python train.py --normalize_top_k=false --routed_scale=1.0 --balance_loss=0.0119 --lr_router=0.00154 --tie_word_embeddings=false --beta1=0.95 --batch_tokens=32768 --max_steps=9086
Below are experts of layer 6 (counted from 0) of a mixture-of-experts language model. Rows are named router (the router's row for the expert) and show model dimensions 0-191. Each number is 128 + 24 x the weight over its row's rms, rounded and kept within 0 to 255. Numbers have three digits each.
After each expert's rows: "comes before" lists some tokens at least twice as common just after its tokens as in all text. This comes from a sample of Wikipedia text that the model never trained on. Tokens count by the router's weight.

# expert 2
router:114154148082122144115118133109126156111117136141140126119148092148117133117095132093129147126133151097144152117094146110150112147096141131100140135154127145117061121178116111105171113126103098117135114097138122113130143138157131130138086141123114166127153139130096183084126066131126155157131140104131166131129187125111155136150094144090120174157089118108150169117146134142149101113167090130126134093172093105100162136129132124109138146108104162153154155138109134104139137047141146134114151106125113123121112108093160137087113111122102091095125074166080140115145124127118154130
comes before: ",", ".", " and", " in", " of", " were"

# expert 23
router:091168103125108156109150148119131130111131132131133130054137165148141162103110104131163126088143156109118183143135149141135138145078171141161121103167128145108132126117123117155159123147118129101124121139159119131146142142142127091106151120176119143142138166069142153106158127106136180152145122121119120146166167133168122144125107152093115121154104090131139170116157107149133120120138096109122099073150179124080169136156094113088136137112129155139169146140123143115138116090155112134049145117110130151097108135144175128146154113107098114128132126107099116100112118145147132142
comes before: ",", " of", ":", " and", " (", ")"

# expert 39
router:113165124132093172129124102151167134093121096130143129119143108159145130114141100089141158133115153086145118119118119115123128149083100158144131119177133128153092121147107107150173105158111176134121107129132121126097124158139105082112099158089103185154150122096135164139159137121139160191103108092107116149168144113119093098128134122114165162191134106148152170119140138135139087103169150125122125110147118105100152136121133073119086130113107155109139135131107172095153128096162102107128143158123118130148116136076124095113123091127098138104129103132096138114136134132106109106
comes before: " the", "s", ":", " of", " Historic", "aged"

# expert 25
router:093150150124103146117145141146128129105117102158117116112151113161130105120147115136137157107100152091137131090105147142142119149132138141192147127176102123123097093180129106087136108141125145132121110103156156116121141132138114118135095165123122156166167168093107162088138121159125121174126174122104124151112174134134125090159141173084141172137075090123117148113167109134160103124149110081090155118122137112133169116107117117117101118103067146143148130124112113142153130074144173154105106121156131130121125114130144128112129099129129144066095098114119140071140108134126119123
comes before: "1", "2", "born", "S", "C", "A"

# expert 38
router:116170151115099148116144149137157107112131127135135124105118129159135116108098112090152147113107130077145130143127142161154140139121103163121149165167111142113136132158069122094139121145125118124123080119171129072097154153133125117121123148114110142134123146108109174100205081125117158167152106120138094150163144114117146126165113148121096128162140136109129136114157161181145080140161125131134102106138112148129171128111114108106088135100109155129138113123133149115136085093090114119132127144126146119120124104088152132095130098082129160087135086121084138121152072128108111080
comes before: "\n", " Votes", " Date", " Player", " Year", " Team"

# expert 52
router:091165109137100193145151137130097144106090135146123129132159079159136125125137127117151144135160169097106131125130149181144101166097134156148168131166112125169106142132159099116145128178099154122105099090109131120141142138110113112133128119111126158138105127082133173103135099089101114182163163105115122123161176108134113120158124131078106124141122106149120148152127122150133132099139095137117127111112100105109127150142139092114077138122089148156149118178138156115129097090110141159100115159103140151136145125110150138110139104101121150115166095129132138101117137108103111058
comes before: " of", "s", "ing", "ed", " to", "=="

# expert 12
router:116148109151109181123116139157135125122074119141129104105129086175150106119137119110127167109125150071151162087108126163135100153106101139153114120167110124137117103154142096089139117147124169112114104115158154128134165137128120116127112166100093161150150124117112180129149091127118154145137168120117137154145120115169122098154080129113129167136135148144138173129164127138170093139143099115137141126116104097101142114105069108097085118091102175153111090152115126125157099098127152127093076145137117127159123108151102108101127107107115140119119109131089143099157129112093119099
comes before: " the", " ", " a", " be", " \"", " an"

# expert 6
router:092156143143098109136119139158127129153138113126153102107078077133156146162100135096134134104161148085123128119093196149162122142119154124102156137128099132151092073142156123101145129134112137120137094112117130128162152123157136097143078175097088157156145125114108160144154106114105103128135114128122091135124128114141109094144113147120116166133140106130151126131159154158118080099148096110124117122124109121129168136130098104091140168122146162141149112162124174110134138116147144124113107103052183161135132109110116131136157066111126105129146090115118130085114118104115152104
comes before: "9", "\n", "8", "–", "us", " be"

# expert 14
router:121185129104131176111142171159115135094125126179129111100138136152131131112102155131137127127131157098145123124102137155145122194089125173159126170162109114134120138136140100137131138130091135134111084092134143078108167136101136092151100125086126164157124182109117176109158119112114112167120126131094113136151169133141107113141123172113128174124114135151118131162188158159134125111147123121120105124140119159131154140101146128117099125091095190133131113145122148085144111088140147106096141130148124135129112133084120113081143123114100155129093120111077158112127142101137125111
comes before: ".", " of", ",", "s", " in", "-"

# expert 3
router:093143139082086134120140148146149142104120122129150079091100135152141195123150122129123124086124140060164129153131140177152115154094144178141138085144087115116124133098125103099157112162087113129123109117183108119124181136153144132142101108148112141144098124133126172130135131124101085143101106113126099132102140124167120115171136141139118146114141111134094119163126166178146116083122119142155095113111125139106138141114099111104112106100089149144156131136125196127151121091103167132112076147111114139128104131094122146124156112104109143121124093097129131132142134123124119085
comes before: "s", " of", "ed", " in", "d", " medal"

# expert 42
router:099156125123097141110146167140160130118151116102190135100119111141118144122141132148145145117115146107115135129147136110134119164131154133142131074129096172162108130158089129109136108127082131111135148122127105132165147150141164119130143122167126152181108141136102137130118122157122131156160176113118121152119131107179096130120096103121145129143100118124120169146152162117117124086162117122104128092140173099129132149120139086123182112103111148169127154163128145104140074115146118145101061131155126129133080111141146103101168130125076102120114125074121179116124107158069116106
comes before: "s", "t", "e", "y", "z", "er"

# expert 35
router:094146149127092127141114152131116138152095121158144130111134072137177133139111120113127117122162147076161163079135139152136092147117150159115148135154133160151090119122135139137137093135092159102125137113103151100133154119162109107146125124117076155160184135131081158108133121112099138140140138135128091141135167127169127098162125162104130122150099090139149174142154139136123160132129140104138129117149127140106136169123120121128107157096117177159141138128126141115136118074121093163085080088124103175134081115118103124080130104121132127131103081107125153072092129135130153109
comes before: " the", "0", " and", " he", " but", " which"

# expert 57
router:116132121112101176121141117141123169129093080166162141107115096171176140147106144140163130115142150084108144100094119131127114111106170151146123143127090116152105114111127139108154121158129173140136092117127142117105125146111124093120134145107109178142135125083078171125163101101138162126196180102108113163128131112141125106163151131125143134153147093123114169122137119147148120119144112141134118085095160155139148159117151094120104149099107127124103124166149139128129121094106125146124129099113137131157099124117143120111188107147074095122143103113083156117124087105100146086
comes before: " |", ";", ":", " by", " in", " on"

# expert 48
router:104143098137110161120133155132119135131099119145129095101129101156117118124102191122125127115147156079158120129128137143136100177093141188120140156162124127111114101128125117145133086166102147104126112111101123127124143153111110076132115146138097185137133131121101165126146121124123142161147131176129109144144165134140126100138078177117137169141107110168152136158150147141157090076179109126083108110143129185122164162135124102134081131077080150145120124135117127106153122098154075156133091128159121127129121150108155115118109112110119133099112103121107123079142139104130138115
comes before: " ", "\n", " in", ";", " as", " Species"

# expert 21
router:103146127124120139111147137170110142132144164168125142111107139132166150132102136126145142097120186090142167122102122150162114137070153143119108139152098135112125146123135092110122102133115127089185102089140173110157162114137141080112135118154097170152133130122100152111166114094104132132117139170114107141164134136124113149168127158118133119178143112080145144178137129183122127130142136108142100126172142128115192125128113135107101118119108106135091095141111132090132099081147176119106115121108126124129085102143129098124182131124107141127134081147119153145101083111136114130
comes before: "0", "1", " |", "9", "2", ")"

# expert 56
router:131164123157067158134152162140123120131111134152138118110123100143156164097091122113147160123144175079129137092153130137174129208105143186156133134152121121119106109127129154113150107144097158117145109090133127115122184146100104117104095145161074157120153129137115153116144110116125137148166125120111117162119159098179112079142113180117128169129112116118121146143144155134149111104163117127131093128129119109116165108099096109130117179120115133145161143131107152121128088071160125132125104146126134131156114120133098135125134123101116132101149106099117117128149127105101190107
comes before: " ", " The", "\n", " In", " A", " B"

# expert 54
router:113126143139127145133141143126148153091117132155129140104151085169152104126094119143105151112115136097138175143133125141147158144081110138174158105120079151135115125173118100121144113172130120099167121106148162115170159190117106100140107162110118130106153191098115132128141103159088141164144144095123101153155136152171135074126130104105116159127134139141126157126141125167161101126188122109106107124156116144112171115118104080095131150054109151150122139133130124106143106113138148140088117144127105134124094134116132148118139098075093152098138101135125135121147112127126144105
comes before: ",", ".", " (", "and", "ell", "ome"

# expert 36
router:112141174123112162134122155140135134103110094165135131123097075170151168122095141108149134110165147066148130075092143151160125140092113161138171108160132137144087115131109082120141094155054145123124084122147151101118144138117122110129115170136084160163152158127095160121136115113127159160143124154121103158145154136131119126145128127112144148147117130136119158116112144134149109102149122104144097132155113130106175140120142110104084143126076163134125132130114166094159109103125143164112116123144120131124090119106126093133147085126106126089102078135128130127113166100101136088
comes before: " the", " a", " his", " their", " this", " its"

# expert 7
router:097181118131093147140139170122128114113089129157156112119119131137160153144132119143144148121162188087136136095114183123134103165104118177104137167152131132127114100150126106099157125147124146109126128090135138114111164141109090110124111151161112152158135159129105155114155107117141158121155144140122114157123158108135133053144110165124122141126119126138113136123160133132172110065150083128127106134115110108125201130109109090129134157085119135172108174140119152131144099115128111134093082147136157152189113131118102117122138133090139143129110109116101144081143114108106154122
comes before: "\n", " ", "-", "|", " been", " —"

# expert 15
router:114188126135120165139119131140123109131119094171127126124136127171166123161095128118139119110157156081122140117083113144145108184099131169120122151155110162154121101139171097085126128130118131102120085106110135102149152128135131089157091126102141153190180121105117153130173091124132113147158153109118118121149142099154091106142117141124131168113090126134122122134160130150158104116128095120119139109147103150126162129088098104119116133097083147157126114151125173139150137092114135136095091109087164116145102096104116143117124117144130130133125087100090146087122100077156118095
comes before: "9", "0", " of", "ing", " a", "/"

# expert 43
router:115159107130117151097167135152145126143125091148120127119171095170143149121124147101157159098138169089135122100131115105133142155116134178145172145147121139135092111141127079107138132150079104096109094102120109110098148123167130108158115168127110153153156171128098201113175096097137141171149126136101114157139143119142120119156097172108123145129103145129115156111137139140123071099144106128072115112121109134119133156131085090130102143083062171136139134152135122107122102094128131126097123164151147125120108126122098131105133103122130143110106126109082158127156111117122126119
comes before: " was", " a", " is", " born", " also", " an"

# expert 13
router:108127142129115173145141125140136141106134119157125137102067146124158127125113103123128111142108155087116148084085157177137114163081113131132133107149124160159086102137095140139136097175131171118109142117134144120100158144101159108158139150108099170164154177145128157113165086117124167165166126162096126143144151097162111075144147117095151172130134108150130148121119131125140091118126116105138124116145101079084173125102096117139106146122106146149131107116120117133158107094128119175079115081096136144126104130102128103102128093127109147104130079140118136139152128139138140110
comes before: " ", "′", "-", " A", " \"", " The"

# expert 10
router:111119157113081204136129170155130131118134121123118125127111092147151161153108175129125158127143151080157147116096136168164108160113134183138163142133124171126107145134148113112128121170115168102123133099105134133149147157127110093143110167166111179141144136118116161109137123124155137142146169174112130159141136095130125104173119148123134145105110116105151160121140131134168136088135101123116142111169118129124174117122099116103112139057107167157124160152134115118115103097145136183114116175123136143143140100102112098127138113103104123088135110100103101099103103123117128095
comes before: "\n", "|", "″", "==", "===", "The"

# expert 28
router:106145121112088148122141164167111147114117097148127085073108123145158142147107150102153151096146150092126125119102123125150131153074172161159143142170115108123094151135170110125139103146115177093125115082135123100148115154111115082147135128148139131152155124129105160128145095104090143139144158089123083132174156085164080075146119157105154129124109104126124150148157144177123122094120115117099110110127149102126165107120089103139101162127120139101136115146102170140136118114170163130117112134139156111117115097130106138117173110110105115147143097130099132128143140120099147084
comes before: " of", "s", ":", ".", "al", " and"

# expert 34
router:116151138119118123136168179139183114113112090128105101116121144140134125103095135112151123126117133100131164148128176141178129157107129167138126134177111189129129170144139178106167118117132138098143089132122113133127169144154150117107111127138137168166157128133124164106180104150137149129088123108132134164122164118122148111152128118138128136151155111082166120159172134170168099110135094128160072101139136122136133115139104094119133138121138128134089144149140139091175083093141114138145158155099141097129112122094172128144135118098108172104110074118089135110124144132129140128
comes before: "s", ":", "ing", "ed", "es", "ard"

# expert 60
router:104143119144108164097136139124113118127092109159141113111147119191121145139091140116154160126136174072136123102136128136161107182097122175113131129194119127126099099152139108124142131148079112117112122100108149122154178138106115107141129140131096190149170166131107166126150127119111114159126121144107102161145148123127113116153109155097123163109115108159103153157129127125137114104166112129093111148152143175140157132092117097115092113067059153126112126141099119116126110076158104110106097129145120136113113101111126126115124109094115141128121081139117135118141130084105152129
comes before: "1", "2", "'", "ton", ";", "%"

# expert 19
router:086134125123105136131157149139134139097105146135135078111156134163154099119128131119168151099130114083133147109105125120125110159101131162151128111138110176121093158143117115136145099188090094076167126098164154117156125169139125132147075144139138135114132167091114125117132113119085101160155149125123146147130157084156124129121130166124120126144102090135156147096154153155143084090194117095109125101138131090100136133092126112126126120098082149151156152134130123118151101092136127141097079122135133152139111161117127124110139097080097161110131108125090145091127161128131097135
comes before: ",", " |", " (", " and", "\"", "'"

# expert 59
router:127139135102123160106128117137100167132135168100162141121130082146133147170124116133149114112112160100153142098151102115200109159115124171100111119145124137118121177112153102122131118160111151132177108097143134128145149103166127106142085155128104169162157121142091154088148083121105170151132137157071127132147121109135143085184089143117151142146141067115177176148107131156131108121137129107151121108136128145106147167124114132088133169139123136136149154144139131100144109073136135132095111121131155188140097099144122106104159123137121120104138113122112149118129115121101131124
comes before: "0", "1", "3", "2", "5", " century"

# expert 5
router:119160088145119160096144132134125138135110091149116140139144151175161155114107156103136162114161175090139104111144116152150125179096114181099147145179132136122098130154160107078139093155090143121141124078109131103125147157103122095113112114142096173142152134106116159132164105090142141157115135109141123154136162106141107110149110174127136151135115119128131147152143150135140132090184127102094126121160136149148171151119120082131107136091071167127113125149114129118115106090166112142107104134149140125102110135094113141121139113084120142126114094112118140082154093084133117106
comes before: "6", "1", "5", "7", "2", "=="